Below are experts of layer 11 (counted from 0) of a mixture-of-experts language model. Rows are named router (the router's row for the expert) and show model dimensions 0-255. Each number is 128 + 32 x the weight over its row's rms, rounded and kept within 0 to 255. Numbers have three digits each.
After each expert's rows: a language model's description of what the expert responds to. This comes from a sample of Wikipedia text that the model never trained on.

# expert 60
router:138115100105103125147114126167087134110161140108072123159139114085142125145112133088157096149103086157117110092115115113113142141146097046113196130156102099149102114124124151121106138096098144115172120147166141104100146093109095053169100062164112133140090205056136190181085124087143131099166123141097173092178143177153102126139154099113102160100177097133122135111144086150152138108138098097141096136137108084107099170106119167174184132105133127197101117107106105105109128172138103120120094071128102152190126111163110089132156109209085091170135088142128102171084107126167121118149124129119098120118102068129159103123097092136144089102082099166046122155020181130154106094100192207152139133164097123065168090131175105118121068111130172161087183105127154165128143107155199
It responds to: Digits and spaces in table rows of years, ranks and prizes, plus verbs of relocation like moved, returned, transferred, withdrew.

# expert 36
router:096144133124131101159106195087145100155143126123122146091136130128159098069129175135157162156110131143092065103123121069115126136123134067160119129131108147087178170143119097143150144083102117120159160129142139141172108179133158158140199163128147138152072100178154131129177155091075130093173121138145073121110069089140197143128087145170135139144140138139101097093147179134091176080149162126127143147111086065117099161071107166137133120113178111100123142120137177079185099147148117158128123243127110092086135143161149098074133197089172134122096131115168085118120090148120128175155127121163058158097085166129099177159125110139108198169158114129139084135128203119151144181197113122131133216150111164138107098136128101175149173068084134156180102139140115089127165106200154
It responds to: Opening syllables of surnames and foreign names, such as Fa, Di, Le, Pa, plus succession-box words like Preceded, Title, Succeeded.

# expert 35
router:144111084113191127071181184038142160174101197113086080126111120107189132089152156123148104126064112113124086130144102099130034160104119122072127156130092139140150148075132060185139107090131129130130149153117186120176115098061119148103162151127187172188146111182131160133132106132051109140125091168172067113118147136089082128131123144134148136130096122182123114170124091172070126081133159112112095105136091124159153155044105134160118114116122150089169136118155162085136079109129101130104175116104110088125144153115134145102122099063198128114141175132163170133211106127094130112124130086141089185127145135127122117183133131113168149162118102095120118115134149132169182175103130147126106162185099146136127106138143190109144122106143086133159164214152096083168148088146126
It responds to: Past participles, adverbs and words ending a clause before by, in or a period, such as only, defined, compared, awakened.

# expert 43
router:212082156134169111141127108089145114095088099177146168092107086125030176131131109167076097140128144115067141168146120098079123159083124194162062142139157142096141094109179139095192126138162118167144079108090174083128145164091114150133155131140133119129160184141135147176145144138061160180133138076175155077088161149154075119147109135092172121196133093040121143140150112068153122142148103150135078092083102181126129113166137110103180133161160107127105148146178104190103160107143164158123107065124153099108107114110134073116117114202131079145093126104144136152097183150146101144108113079089119130109168161085097151121172123061094128131086112158151185099105151139090110131137146126152081063102155117089115165121099150093147105145184100117110152129106171151159123135114152
It responds to: Final syllables of non-English place, club and personal names, such as -af, -al, -han, -kov, -holm, in tables and lists.

# expert 56
router:134129066097141096127154096123122159105097162179087182137108133172018142169150114122110128095110156081121143128136169145071189105124082103104063097113131156114132100105105173123135111121111121161127054151112104124141127132072115141062086148079102102084109131080090091123127115114116111135157165089098076069105119077136166093120130108139073111138139156155172125132130134114113132137101103238115189128162147213137118138166115124128120148181176094134103116112123079122160202148158158103133130118147153135103114148116168124142122149084122119159139104101115118142085142147147085139126130124126082141158150126070093033129181137135071210044087121170122100095095124139085120088100113134126093133084222080124105158155086140157143147123120137138108129049118132098177115152119159
It responds to: The word and joining paired nouns or numbers, as in "Winners and nominees" or "teachers and over", plus pipes and Thai script characters.

# expert 45
router:129116160160122135158104155168128166120132152130174151109083106197064117112118179121141115151113110131109136109125104133106122090116153146180094134161134132162120206039110103127136138136096100151093117133152114104134042141090100127168195117118104163098110119159110120124112188108114147131192148076140070106144143206147088129148145122174156168144122094137117139117154185083128165099111085111190176116114125158123133134159092142069063118105088109152106168175155112139147177129131137131163154150133164185201102113132153074123175157108114109107129039142113110141100155112145094093156119092080109084101126153163089046117191129128062152152137196180088128144137131194075101113134049168160101129084141158104096093137131133121095106134111134095197144148169140165169167129170155
It responds to: Final nouns of organisation names such as Party, Council, Committee, Association, Company, Museum, often after National or State; also Thai script.

# expert 57
router:123139145083156107119155066134144166152168118131143087112125159122053104160167164119143125142140128084076179144165158137148105131135139115134114142139125134075135130151098154144179191088092160151095103137127121129145125121124120085137130180168170198134113157184156087172124129122121151114100051099155105115142133115162129120120168144136108118152114054070190070105127144059145165096166168153190161124112122150175126116110077128104110137120172159086127167120186143104124123147069151125129114062149138146080098057149148080135096136096066083135172102173137150115122223075104124121084138069079133176130123143138092104115134157072084095137112187097147169100137078129127133136177096128157110115053109125086127099132120082113173060126114176165160087095060160156130141159066119
It responds to: Middle syllables of species, surname and foreign names in taxonomic and credit lists, such as -ari-, -io-, -li-, plus closing parentheses.

# expert 11
router:034094109131095097106130135172117144123123172136024122181200137118162090180100168087141112145121093128130129128158120142150130116144087111144148117103106133150094111118155156115145134199159129102126172101093143122081141144091164149134125153107121150179131101110130074089130132167104080097081147191136106155126101185124141143082096149117129116080179143097135097160173150124048137106147116120104114087101172101129154163074160126119110134149093117132088097112122202103104123149135087121125085164111144131132138126119092206147115095105167136115168189122113097126145115179153160223130099137148052146168082075182155085162124152145104098082119146162118096169077198105139148158097150147126112103152113169154105088101125119147135107194143114115155136154118155007056110143098125
It responds to: Prepositions before dates or places such as in, on, born, During, From, plus degree, minute and second marks in coordinates.

# expert 42
router:137153160105217139182120131087131101122103114124147094161106064190120106108116142151182105187143084139156025189164171137101177130166158135149084114097140133134143162150135124104167132142108120158123114108142113133141120201144110139130164099106136164019165164115158104127092150140090118109089094098122103074099172181130087155118120171144079169160104093131139090132153102108180108139148128162119141134124077131131090116163089129104164127141136102125104070146104096138210135156169130090169129120136145118120119085160130138116192131184073079122124101155098185176109166103111017183146133125126155114116081166095095109086142133105065161113074105106173132086108112179114150101138131102141130130126153113165102142185117115174138112175130151158169129105133155186088136184076113
It responds to: Conjunctions and relative words opening clauses, such as that, which, where, though, However, Although, plus line starts in lists.

# expert 1
router:076110121149109085137107103110106155124169130196035181198147183077105112176075103120126107089151126133094153128168139111152064072169094118145144096138136085165133089146108168145162110216119132152104130048096123161115141126086159118056109129087090166162100107110165082082137129125131087117103127208111105135136134105108144113099141087167148116080168131110088116156100147128140154126140154163088090123111156156127158112120121117106099189133127083153166161174090144147099123159117048110149091204096195163116122058116129134131105122096130115108121186127111146154145129114193074192098087039172095123141092107128138114161110138118088149109173121139142117152046123132122142134115134153146141132162139123162058104122134127137164137158169086103106140147092178120086172113079121
It responds to: English given names and initials starting a person's name in lists, credits and biographies, such as David, John, Jeff, Derek.

# expert 39
router:115116143117152111143181157045103130153138155162061134109113154161147150098095109134089073126134108147170077086084076148151096115163114145114134149126115137123096150098123148157206179076097127112117125150101169180096171152086107203166190162084136189185140129166185110128195130116031095125069143106157127130122148165112143167116124152120123159094152140150070122163138102155128127145131227131106135160112116107101172136084106104143110116121151090077162137134129147102112126108151117129135173181130144118077152171139105140168106133088195148152166167164077074094117094113138135153149164174146071142135158089138147135172143135130157141179168107123144138110147181124215132162130133164128137151185071112109091154112141195211151097082105092112129118146150086130118156118183145
It responds to: Initial "e" fragments of words like easier, echo, equipped, plus commas, periods, and/or/but, and football position terms like midfielder, MF, DF.

# expert 32
router:156118084130136143109136157083092129177139116057168136106165116126148101131146135139125125125074156159105124161147144106098073144128150134101135145124098181129151176099111111184146135170177125135186114184104126145140163115158114185160189136113134186160086123115145157110144124142151149054140173153134079103151145166168129084128131172109121139083125237186120161174103141154175128152136166031107122132095082110066129175136168101140130123101126137163158115154136106074068171107140130155099109124119167090169165154090079123174169124133184074088121124108127112121132093186115184109089104221130099135118152074096136145112164141147187158036082143100127099069181139115103130114089090146147136104115070132117138114116148173121100134123148146134141135234107132132128135084108099
It responds to: First letter pieces of names and words such as S-orge, Gi-ampiero and dis-g-runtled, plus line breaks and digits in coordinates or times.

# expert 33
router:160175130158127157093120174086125092157126192086136148126110118115186211118099103168113149165030143139206076142124099181112128151091131158141148119172131144135144124117112110173122090145148126096138119135082146134141096135100133139134112194130153147151132158191122147104122107123092094134090171182167127144084116107123133110134138134150102154127129216133131111163115113174176101145195161088137054077109114102162121118119118096145178132114163119155173094138083098104121056108106122117077156064122109126111147159148110121084118092089211182155104110118073162137113123201139150165061150147162104124145128184090134088145172134117208175104197126095136180124188173077161100188085146114141081107105122127121075117123162160156146092142126085110154171146142125117158116099100122
It responds to: Opening letters or fragments of a word, mostly capitalised name starts such as F-elix, Her-cules, Jer-maine, El-fo, plus digit pieces in years.

# expert 52
router:112101160113136124182124135143166113091132171119176130183097142169077140138144210148143119192106144136124143155191180166105126113132172158116009147093114159141097134142131089111164161141148088163093123104160113103158155146094110089140195141105163079117115100128140112152058146169111182133140101073155101109104133138151085154159119131135130145144089059093162126089146158109170104160157124104117160121171118154128133140095134162106117102171128152139112180154103114112127156123128160076155112100168162123146067129117153151136028143192093113158134138131143159102177163100061029143146131134112133091100176133089085095123142139116092146102095143166125159091067098170077147094221140151156049086110126098191152154157108107139082093149165132154133109093117102140153111105109136
It responds to: Line breaks that end paragraphs, plus lowercase word-start pieces such as w(etter), w(recked), wa(ived), ver(acity), and Thai script characters.

# expert 37
router:100164112116175130113144136090122117193112179070094120125014154124127152068126133137171171134079129117146118147108130124120073103138123105100207141120102126129121192159122133165108176107139152074125174189066120152161120092154112164094171139201139151157129120200150163163160157095106060141125145101123098120142126134116097138155135156098126147102129161148169074165093111109060082135145115101094117165065038134121121123053116100122132124067180091114169160131110167108119093129141160108134156095150106099107175091132085150125127074081154153118119129089097103137140140114140143132117122144083072166107154139122121095114134151107160125100150185132140098184120120109178146194058079139171154138202105136126192149106178147107097148125077083101102111164101159174132113111178140
It responds to: Ordinal numbers and nouns right after the or a, such as third, sixth, upper, Academy, Channel, plus Roman numeral I in taxonomy lists.

# expert 46
router:149074157151163162192016124142132142103116153095106157147059133144069158128122092110128136186137139065078111164143157171120131139110117080129083165129109140055168107106152127111175180155139121145097109125161126132131095129122087044141155100081139153042133157148119113157111195156137161120112055111152102079063153153166087123128143116162153180136092117124124124092129105137093179100120175178167151102124125158105128130148177089123106131133111109140096157149135087114173137173128145092170151073140144152101117125167105061107161144157111090169132105180136122136066135116057079102097090042159130126114098109080093126128119162089087166141126124171134145113066119095131119097187145158183099088103166089167155151176123113141103111111118136141133067072123112096140144170137145
It responds to: Section and table words such as League, List, See, Personal, local, and first pieces of Spanish, Portuguese and Korean names, such as Ti(burcio), Ni(teroi).

# expert 24
router:120184112115139214122171089083173151211068158160070083160091160135165115090122129163100154149119105135134123095143111065159135107098099201099133127155106138112092159086156116143098162124113138097121159151153151116064107133137118127168144133165134124144125099129111129060126120110097139137164136116111128135130157137144127152074128146158114138153130165168170105109160108174130074154181188120152094124085129126110111138080114096123115170096145119072151109068111162074075145068118180092117100113112117165086160125089063124189071117101128159159119147141087104068172069153130162163087171120113090152106099106103118199207098141154109097134134130105099111132106158107118179154163102102134135157157008202090127152111113141135100104148111106143095122160109118091046092125157163
It responds to: Digits in scores, years and table cells, quantity words like no, few, twenty, and name-initial pieces like Ro, Ho.

# expert 29
router:158145102104110119083195123127116181127178106130032123083148097153066106101160089116129115086106156179102189116150076103106089139130135143145138166072116137125112138047113134104179100192114176155104129121096123138139184154072108153141146132092163136111098097178181117154189121133086136197075143096204118115141176149156147105143186059130117100154149078093085182184138136128071193120121172148100079090085155141135130144057154164135132131165147106116136122099166131126161144152205131146122143126162122137185155114103128164179108093150145115145189126153084142137140081163157109101124118065146073182155133152125122118131129155101062171184115136129137108108112128147139121151126060104132119122143116186121111137120118079085142143076118100083089132124143151194143111108095098
It responds to: First names and the word-final pieces of names in sports tables and lists, such as Terry, Dy-lan, Tra-vis, Ries-sen, William.

# expert 51
router:145129144118145107168087118108141147091125114180160151160054109139047164148119219155114122181113115084083105193127125143132149122109130147151000151135127148067112154098159089137207147129138113159056090100108159089179111148114126121120168125099185137077133098130126093172093141137117146139162098098144154099073152136178122126088115151122165160146065113087146099110126120067138149093139117141125144147130108140118137145136107130133106177184152115132118171169147106158091132167134180119141140053151172136128108106135134048153124177129046070139132117162144173149116182111139044147119113125110131129107118128097086112133185135082094129190114136177151145066149095144067155126164180126179048091123169105155128186136110127121105101126118105128150125107113132137119132163135152
It responds to: Tokens opening table cells or list items in structured text: spaces after pipes, Win/Nominated results, "See", list dashes, ISBN digits.

# expert 63
router:120119127129139104138169136137111195118120158166068111087176140124128153131158187139170114133076091108156155115166139176075116127116105192187120105143101110207141126172152154121171106152105097139142141128144047139128171163116136091112126140134122110158087135115143167177139125151135117122139133193146130113118162127124094062140126162164065111069100064114181128127150098156119153137140139015113120101151126125125108155129117116206121153088144100167094137170083060077130130133099127121121106131163140124178129124152126112164162101181091111123190097124142159169106097055078169160112075085074110159185109056146176135088070138148050094103123054142090135112108110096219135109077131146148092135100152101120117081120144148136092124148130108151079151129114147139168163155089130
It responds to: Past-tense verbs of change or movement and their particles, such as moved out, returned, died, ended, fallen, often after was or to.

# expert 47
router:067175163204171185179136095105127149068113141205137096105155095169087144132106102131118125132052101110169120230181157100138138111099115130156118088152112130077123110108148130179156152117119127156149087133191159101145128167128178137101113091157174133111145136147118147148073101153119101135097081134144147093125136109130146131108131173122119124131060072140155115118147161157077163146122146171084121173191127097133124158131091133108094173159154147145142115160177098099217084155110144136126117124128173106136097092139109083095128128126075126095104163125172127146076181096063130106144124156081131131140143152093088169062160118098137108153101109112110166085091092163146165140100179152102095158070067107148123183120168124123064100107117161145074143138092098056148072145157066
It responds to: Adjectives after the or a, such as social, local, new, physical, low, and adjective endings like -al, -ical, -ous.

# expert 3
router:047115115142125167102152140137149149114134161124016080143135158081161129126187095132148138106076138097131182066130141125126115145105129130132152137151148104130092102104124170097145057219150106150127107103176114150083115073084162119129089070143156106151164097151133107085196141121146141136128141108144127137090138189130163126137094099155102102087094155079100101181159089180086162175148129135113111103105153149163135134066200175110128176149178055161086123127098149107157150137104082161112121183161149146144171107124107132151151129138162163163180143146097122110093087103156163179139091104142115102170133114168099239102078125122096183200123168133115149151091114048153125091122139185134134111111093085149099123146120124089101115158144164129104152102087163094127147167133116
It responds to: Place names and proper-noun parts of institution names, often after "the", "of", "New", such as York, London, Iowa, United.

# expert 31
router:061131106142102144100167184166077138178137170110102133119114114166101160085104088102119197066059134157141055092111116172077047079125187078124173137154087141141139126055064144138107114085104145149124160178106155097112080112122124138203159155158135186145133135135089121163113147089113163105130171144097142105127124191094135129127097123126148127079073168149109091114107172128136088138149142222137099156140158111163168113072096148091119106153120084131179097137153140119175134061136140093085133156084115123148134136135100167114122125096113150062129129154138093134108119174095151154112144130137027126098119121111121092118110069123141138174160116106106135173177196129135089173129113188111132163098090163083161101103180109080123143096136121105159124138098145073120119109173108
It responds to: Nationality adjectives and occupation nouns in short biography openings and list entries, such as Italian, actress, politician, footballer, filmmaker.

# expert 49
router:133153092121139116156110086124126190066117109162138138163078142206097084169097112145055125128132115112133158150136092148149151119138150165081053131124092179160143083123144161079126133111095078114100140091096087140181131108104138106102159083113117125106109150112162117141088095144187153113138133161173119093130161117138146058135135104142120129126109061102136075157122129047098153134141192078154181124181108128116098177166160087139127113134160123154117140148089089106114052177097126195182091116131178142136114095169103066177158132151102115175126067169167184157120194103154114161099146129147168178142149133112093078125156136177103126112116095190105179059108057124111141111134114168131110147110088109183138158143129138136095118139105122138159109169122150165193082179077162
It responds to: Digits inside years and decimal figures, plus initials and surname pieces in author lists, such as 197'2', K. 'H'., Jr.

# expert 15
router:104154137168099137106105141113147131097189138127128089132198138171097155154108074174145158103114139149139131132170134205078086125151124141168140120125112097124070099122085087121196132141122125098127166126119153161124122102196104053121106141124142155115100094130068082083080083095101100093122144178141147143119100172099143162143104129076097156086153117089156160118132229126161169174180130112062126146121145092162193108124051134100097127094105134167125121113148171146062106107114073146127132115157140169131157110109141156113123054135142180160152151118169124137171142161099111167115097148134082117121083108166091170080132114145138163134123132062130061161090116055094118149120148192130138080164097144207099128143140125154137111226188098133163131136128133116086151108172101
It responds to: Nouns for people's roles or relations, often after his/the and before -s or "of", such as son, daughter, editor, archbishop, President.

# expert 26
router:125127118162115163049185124072080166132158164154076138114043083180193156117131114136157148144137156118132146080107079079127108135159112099046135115141115154087057145106070146185096057162108116103144160175157161144165138118126122127145142165132131173153153124126148154057130092172035091064195114117151073099142135126138128130134172125118134123114148211199158128124090132150126147105161173095140085157118140138152141172130196110152117147131127146098126093146126115064168108122166120126137110149124125080097155130133115151159112106067213168145130130098106190100150101140147159166086116115135059117077118157111146117155168157102183159207170112102063117132165143157167114133126114137155147144139085123124133090081160171145132128096135133106164128161115091077130136127130136
It responds to: Name pieces in Indian film and TV cast lists, such as Deshpande, Shiva and Nisha, plus pipes and digits in score tables.

# expert 28
router:075162107174162129107167094118165146140134168157073176152136116183190136158138127109195144175087107142126111122132080184110091163129105086102150070151107155096112173092132070153099139143141137113140140140151128149089159140148152132151175109164194159106145114167148146118161018103129125127118139159154118154144189166086147106108122132096113099119093132123105131113131077173106156062176096088124115121097115066157088098053186130173136124095131124116098125121118096080127191157110117057086144118115146034142143136126117152154065143151131131113138110120130093110169113148019127146124182125145110144116110128117108141070168132135120168203111114142130089075150133178103155151112162152111067186106107175129121136144156130175121139092147067110190127143163098089131055099136134
It responds to: Past-tense verbs and participles introducing speech or description, such as added, noted, declared, described, founded; also "such" in "such as".